python train.py --d_model=768 --n_experts=64 --experts_per_token=8 --moe_layers=[1, 2, 3, 4, 5, 6, 7, 8, 9, 10, 11, 12] --router_score="sigmoid" --normalize_top_k=true --routed_scale=1.0 --balance_loss=0.000134 --lr_router=0.000744 --norm_eps=1e-06 --optimizer="soap_variant" --beta1=0.95 --grad_clip=0.5
Below are experts of layer 8 (counted from 0) of a mixture-of-experts language model. Rows are named router (the router's row for the expert), up (a neuron's input weights, with its number) and show model dimensions 256-383. Each number is 500 + 40 x the weight over its row's rms, rounded and kept within 0 to 999. Numbers have three digits each.
Before each expert's rows: a language model's description of what the expert responds to. This comes from a sample of Wikipedia text that the model never trained on.

# expert 17
Final pieces of abstract nouns such as -ion, -ation, -ment, -ity, and nouns like work, death, war, version, often before of.
router:527548538534507535542501457481471525451469553553511511509523495460451515520453502532490458522539512498514443460495556459462483593554549480540481520457482471455490478514517534518507462502571575511543526439564550445506515537585581567488533483530539572492591513524558558469551515497409471451519518510499529527440482422568514503537460490416507447506519493450442488492514462513482504506488
up0:515424549493496491501486457556555466415484547506517454489522505548464539523551530504460443522440506497529475481443507429423496517548429584485496436490600547541453538499543491525512483524490460471524484547472515558539422497536543574508554550500562483512527524442449485513485525509440473447476541516493544499485481495586522492491485394519515401467452533472440500470511535450511500436389
up1:553430454620547603551487561518448557474428483494484514449541517512460509611477532505520449487567486517516530545550479504499487553481422426449451502619529543542443540479491563502476527478506550445468454496464517467470569508537453473578548536437553459505573513508482512427501571495576490486508443517551510522548450468437578435415457471485489453491496530500502485461486550456473452495465
up2:487511491544525530514476531436496527498437460454470470449516448472486456580501479508503507517484537499462560508496520429476513478483486461550493499441472541483564479455468486482545487501545502513473388460534511419448548532515473521446575505512536504527485527536488485518551512568446494474458465510464470519542491504485514508460488502474480486530490515453543489476478454475519456530578
up3:541501408496496494488478433438481533558500525564547499515535491552539551572436503505576464583445452469475516512470523485432516501440506477512458527488494507547507485515503475497406506504450494548579462475499450467452500457528564512473416525503432498505506583513500509519516484470538487562533541422470513449482473464533456426580508471459560520518561524544481519482480513449519515485458
up4:454499484439470498542467531495530410539516547528495506534551519531534473458524511495456502540472517508587470513509568481547548490420546466448575530448481550535570501535537487513520441497546456494570507531545510471582530524560489429562514587534534535515471459470471534518461554451466440491499569521457530514556533545487538540492587473512516398500472496531528520540497463487455455503425
up5:613546372548445465514490507492517521497450441461557529551530582530540519550554488640416455501457532526530480453515451444469529469532461460475432471556503532466523479555469575509472468490481490501521473530480548540500490457528568549516424548535471500553544517517574510520550450550401427473489486517478507493486534531516489507520492430489471401509495528445539523523502496549494520535486
up6:525474449570482412464494531424533487494539526446482497474468413502523500442512536464520512555532469475517431541468513522552484499543490508532440457480466543515496458543481538541495425499507463497506514510504557439469489471486513499571489575548550550543525486504519501414493503527421532496551588481524437522454479498598524544523491538533451544492467503481493509465450518501427423474470
up7:493524445466506478493477521533506491538480552546571473486581494527524494487483572479464522542484509506492498511392469461473445432541558517575438460457548525480473510527571558502507447524497531460467520465463491499474532494514463516591491503477498485513490472430500631575538468480489545445451514580499568510434441487460528473494517438465514452419501461569532551521468502514568513529503
up8:528481472490542441462497570492441514495448516488551508535523461538478470464496470456456513424512449476482512527493460537398512482497533471481494541546464451486491451445538468520461591459559535472501528429488554454443479551488417546418539516518477454531549472476559501447502482505426538462504551430494469409532533478513509503484475455560475461404497411516456469475588512490486494476516
up9:551434491503455458498540456467471484413501502535524466545465502488471540497499469521473458545524467459494486523419470438513479535446511512444466496490467415490500471589535468556557476499491474470554483467522569490439451454455515524421467427492546516452495502429519538461544464523403537573529430449528456554414501491443511539552546393440535488524494523529430504458450457458493530527538
up10:528429535580567463498489486543481465489487413417464541511472491561445437470520519525438490491531543456461494461514452471478412485478517475428450494531507528527579374464482572456540518500467543505472515527504428484518501450492483487508504551518515551532523495569558553572516511502510535539486520505448465509536522443506472484533490434549457552504568416531492571489511488519479535421499
up11:569430494477627482531499559456474541491512498441520500440480448475502436592535512541549430492551508497451534455558567502548531469496406461478484528484477461550454543446536519558482522448515518455514514499545453442549500477562509475505564481496455479534498460451569467463521525500561443433508476529448472453521478447507503435501551492564478488455580574486462446520458482463512512464449
up12:558521490472517489520559477454431541545504469500495504475459484536449490475529483422483461495489504473540486539468500514506467453537515474530551548488435474380428552544482546497467501503464512577503429429510488550514483518488443493524486580520519507510591491501388555500480475507465457508453489522543494494438491479461514551502453562464534484506446485424540534453572446513475501506480
up13:535458532567485462481519515502511506470509479514386561541497449451543553487483536516570552512540468503513525514438483546485504555535495477465516501649404463508484462555508542483451518441524537465515572480544436591458463576571455451558451545463480447487420476583528489508559517474459505402442499590471555531431499482516473541474492588485465528547458545449492474442454468549478464512506
up14:503454539507491431465451410539488492543536570506478491495464540463472482555475514482539520537425467588508495424512456493560469530500484483576483578513570471456501483538459489548499522479512498417468439538498433500579456519495487489480502507440503480557548533464541532512543572537524473480494546496501492519555456472545450578499577499568463443464485512510500488505462463454564466455596
up15:518491463502559503518453495517494555507453474505489467444503562448478442477588508480456567529504470453524472543579504425530491487487492458474468455483573489552497455495542482545493440508516567540475521450496598532515573521463517474518481428476495488481530423485539494532541511468463448507512524465522488472464482484433458434476506482437528504481484453528534536528529550446498529524490

# expert 37
Opening pieces of words like cons-, pres-, pre-, der-, ter-, often capitalized in infobox fields (Present holder, Consecration), plus Syria.
router:536572488493490485505430521542499492423495486504429521498445525492425413471526508469506528537502502559524435493508461513488488509519527566578437504456510519509533528522491486406476447502505569559550510596571498546448449544510461484444534527514542522494471427539578463529573499460462459488533553551470448463485476494582518464545527488492536457523541563433478512484432471502506524464479
up0:539559435509524497502411414486476493502484519543463476527547529498552486498514482503489519596567517541521524489614514448440464540547499501487423565494560466458522509477483488425523542525526501499480498489519459467484525531566459464506518491536529518568493551530571483553540533501518507510523473480502585510531508566478487488493466434418466453497519546559506466509466526513552514524545
up1:498522497504509503508463476473529620526455509504510530510369523498515493500530538533476487541538500477460502513477461545485489427434461531540534497547488509524520529459509522460559518456544541520482454505509502471477461528480480449437517554467506456512515487542531436505577491550477429490564519502447502505470442512528567518446528559554455488497476549478441509522507506528586505452495
up2:511522475522532493418433456569561507480453560386454476502532495487485413537534502464498590490520582508523491486474523445486563551462457474478484466459507443498594502555517529524486469505556549539488541470498462540459511531497530460450472534487528542513452480545465457452452493547526460505546571556513533461506486447488495472448475495451494471534528561513432493556465511538537462440480
up3:480533582503510454557458493499535447530516504490544485515536546471496558475420506539560471570545440532529487472460554418491433563481522479483570494453539480530469450494548489461479452455471491560520435501511536571435482503537424471507426494550519517489453553496512507441547470571462499515525510529510431545483538512490543488485550549499485494479505487541474487469471429487485361488475
up4:549470555514458501446511501519510582515484485455373525506481448541387523501455453525467496553508545503459502505572474529427492476439473444554502496499512519516458497512399502534458501449490544537484460418550526512531447526510501486510569495446474501545516478425510475527488495546444532502554575523472451484520491441523532433476492477511524513439525505541588464512453546479448487511504
up5:568501535504558527501491582513473507455535500491525492563550487535480434461488473432442563490489466510516440472451421522451460477590484501488505512442472518477475422493523456470520555509445506495530577437532505526467474557485535488509502537451435412547526527511472465477509504527506503605534419459486445443394516449462499519501512537472552451432502594499488467462535489441523472434507
up6:568454473518460469564507533543475521514479394541504570521426481516527500496555534490505461492473570583433595601513498488443541483568460542531461507463481509570533503494567489429532547428493509471483446552554543500499534477570516467483546486514488451514451486543500459462470494466476488516468525432466475456517522461506511496523456510526516457463515498467437503563538493486534458468543
up7:492541413430476557513502453496526446453592549555469414501536492464457556508466526494500496610526534502508548506511503480448483470545453579513603498494484529492432513470458559518490485483434561496472508497463561491500526479482494545458462499530478510489523440509517459491487448553400530534495488489506497461471499486547492402469463561490426538546476547483482551467513563529411448606501
up8:520535467466528560492461491530543500502532554531486456552546541484578504472493496468543506491525445458532491468483517537396499499543480540481521437470567496504470446446521528514495638512498555481526470460469571458522493468466492497536563466546462540517511471454512531519541563523557572520459562568466490562505529519492542553484589466491549468455539530574557518535453484552505495542437
up9:473503509492486477495454595507505483521499509463432470493535497439473508460482479461512513553497446515469526569471444499456425549575460455550498506503503520500500536564517473598568502492495500551406548536543541505530522491436527504502511464457438500378521480556492504522540511488579457540462545534524480506483539505548572504499489517492580490468504524524468505553530525480504556514508
up10:417512467454474574552555501470516509489419551490447530512465625465556487548520490456514502517551468421503475444465495491560593466554449517565493494520512472469443484421552546520585417449491596563529495463512499555536456509487449455488503439560495513502522450460447477441504404547567501464466503531534508537457464489507427520527486483493448496496448491502493488490489424525485526595477
up11:597460583585495453493547582507509454546517535508466481464526494456519543459503532486505517433469498534481551502463560458524484560515433583537435504481515518474567463466501591483503479485529441552556517495526528508498449461519493480486507501544461501521428503491523489472539499514573547495525541445549534505483544424505522530562524506436489587508537571578454489515561487459494473447542
up12:493479415489586450487479509471540486542466499499510469475499537446454404533424511459508454495436502437429489492470446514532479471532528550454435512480525529493491545547503581412542519521476527537431481507463457504491509450449532461522424483503479536429464517516533463530537502540409550451532611478489511492516491515455469471458497543425553516457498497584455584459579604511490476546508
up13:598465485507477526554546437530466504456514481490404498495443473519533523447531513519514563503458456507558491493506434504554519531461499489537400479495508478506537483509436477458581498499509513563469519476410516509514504474508442451455563504557547461543504476493471565495582454524453486503531495521401501497435548518512511525592460514538524525420421481441402505496510492611508473463459
up14:506506553513424507431482448595494500472449451489564478517477522497503540537508429496549440524481506536507501506531518511509486509559579514500495483527476592439514540538457542548471432498534498482458430501553484510539521507464584459499443543386580490494460514524576473453490495523468494505528503495563496481487445483584533491528520444509558529524502482498411467464495517510467468443482
up15:499575534499464516550546520424499458477437540519601464577481540593532474483484526518470485527532537518514503506492474558463515493461522527445447506468457480505445541514470522460552532486463542516472537483547535518584501515455492489462558553512527521554482451512543548465485475523513474439481508580501481578470567494390542448505510557569475424530519543524492442515519464525423533497565

# expert 48
Short sub-word pieces at the start or middle of rare or technical words, e.g. allerg'eni'c, 'n'icotinamide, E'p'isode, fr'equ'ency.
router:394545448603517495526506524565451544435470463528484543549476526501423485458528490489536464518486426511531452489454495542484511479487530457537480552475523494470511511500543441489521485519526516540574531530523500496467492560592503486432527549504485555511544438544553571448549500457439524460532519474428421517429495501482532498549459472540502526488533538462552507487420546507486556479502
up0:509470465567499484502528549440477475515537549551494521555529563541490503508532552507513545526506491504492553427545541548500488504507483486503454489487438597404664464531591548523522528459478541524505587516506511501442508550442501461476462535527492482496483521521445544512480472445544514467500476469523458499521493487552465504495509518530514543455459461471517427537523484610561462472454
up1:522502491521532533574425535498506515448518579552475491462482484553544543546538534529560503540462404536530530505586462525514517529495519482559516507566569485453493535415496523509513464423485577469469462530559520455462551392485453513479407465473502522479454527512513485490585484476541480451565512469491465510474467442503531552529482578532474500448561497388489464470569540450491453477482
up2:453493494494527515506508468501503503534468433528452504411461503424513464557496583551472534491582518530494498499572477466440556574537468464479471471513565543486507489467596510548510470520520516479562490614516578462507536464486522439527572470538532480499520448526578459524575487468511490515467482420515516532530503488488450486560450546471507506502491434580503485556492531517537486469581
up3:479496500475480519524508496437503564490499534459448514510518536495496497518470513484536499525528446490424582485497479512496520507527528549528457594546518517467465519495483534592508559544495499550536496434551497496509496515434476468431480439473514485539531505525535537507507496544489448497520507517514520497505509466496492532474452534458502501520413478462496531479505481601569500432446
up4:490549584445529463461523511578447473452453487515503512493441566452493513574544522505473581509446514466521445507552525535484518459471479497555451471489510543551526572450484562550479548516501559512510429568461591494458449553558504543529565484549495469556459430537527488486533478544421575537551521568545562579407472503568518464507453523495532494443428576511547476575514544553553456474503
up5:480509519503460518531474567499502426539541521468474486450566512562528372513473553460520495506487527486542523532458503408505514490495470498444497477540520524454561445552543486491531559436490463454443476507539530440572469472564523535499511454506501590463508458452483500424497539483493524469523448548501506523502525518467531470461535453524504471488475510509488500526535535451472489382488
up6:546505382554507447586501529467508504489446445453456494544534507495449482458517464496475467443454468501556508572424499489537484521462463489539452545459479526474492542515561424457552488477543474485498496508462484449408526492486457491510506526540480554548487467498517488599504530557472474547537495476462421503483476483420492565521562582584462517534495505506501475489485508513436487533440
up7:492520507562463521547477487532504539426447482468511429552521449506545416456486500499458452454448504449533515430533565507437535472523497507483512450471537462499462569536551510523496504533542511522459501460451404521527409462442468506449504528494477476533505492454524459469509497576575423540459545457491505537495469451544465510525500413448598532530487518505582438472534492522516489526500
up8:484479541456573578588537533521473410458531527549563497459471538513549497491521566520534490539505485495531462527465509512521490531515546499503477568525520496468434428517530559521427408494540489514557423488510542509502561499566503519476543525456509494454515552502515487528528418517500538475442475505522480437551558538504542459503562431464491469511598422529488538496443481454405527453505
up9:515480441582469510461514473519483547476542534499463613447466532540516521441511524483495482560522497497472479509481473437504551444494537427486442504519453457466542402495517553459503477458499482444487509462457550543500459496434536448501458539534469493470409503493415514481451477431516444504517567521473523438462488488478554593553515488511532556518523471523502516413551532573465487506500
up10:432575437478502550457499423500487500521453479560465514521431496532498514564484553477547449475452501579499591501395547518464494549488451477432460460480544432525558440482503520576489464541439517544467512527547491446514464482520520453436496442521514452474458568483468503490450539596501557509501485501448438496562509499493494490442473539529485500484503576459510434503474541479458468510522
up11:508541593556598520510524490509523476537497514470510507457460510446515498577453469570494479466501530504536543497438473450506505502507479465588478554503498497497542505468513447457554525479498572514565539468465515478460478552561490594512550547486548552528534499577480484532480451511525505541546536490546517480500473437569479431534521514536501474420481511467483526438458490537528481436473
up12:414439555524495532458509467478487494582564440547454515514458469530462524496491474529489561549503454445533463507532526513463543412536524491476429519489539501532501524473482537450495472489517519515497533505460525556415443541476484462448414415472560498555518441495450558491460499508521526451468528467504499514508555530490558575502479468479562469499549511492414502453451510557443570477452
up13:497578544557460502465500520475453500490562516458466456470516455496541519556469456465503495489525483402476567434412485412557461526501487486491512486526504531493421442498550518505470481492414471478566543620439539574530473509583490576444549551482531494497476479501468490508463497517483514468512479443490516507519449471445512495529495487480505578508460474491529576499506506488470444504542
up14:454468474511493493528454529526562498490512480540491521445443571521501468512550449508468454516549544469533490447438504404522534464518537542510534454492550480546519483502512438510502516548489546438459477575547580586480587531443500514544527519488462510550530444480501473510494424553497547436530474475502498532545496453511526604500467459525485479485491478476379531527488578539506520455510
up15:481501513462474514497561515546418529487481476465503465514472502506553528531466458504482519427500488486592479551632511526494498511515522446527414467506458458489492541501504428444520480522483490426461527418529462546388572508448454463520500462531478498486482501515554498495511554532502561485570535479434449524534508439445525437558474498488482485596515547405513489484530551494487448501525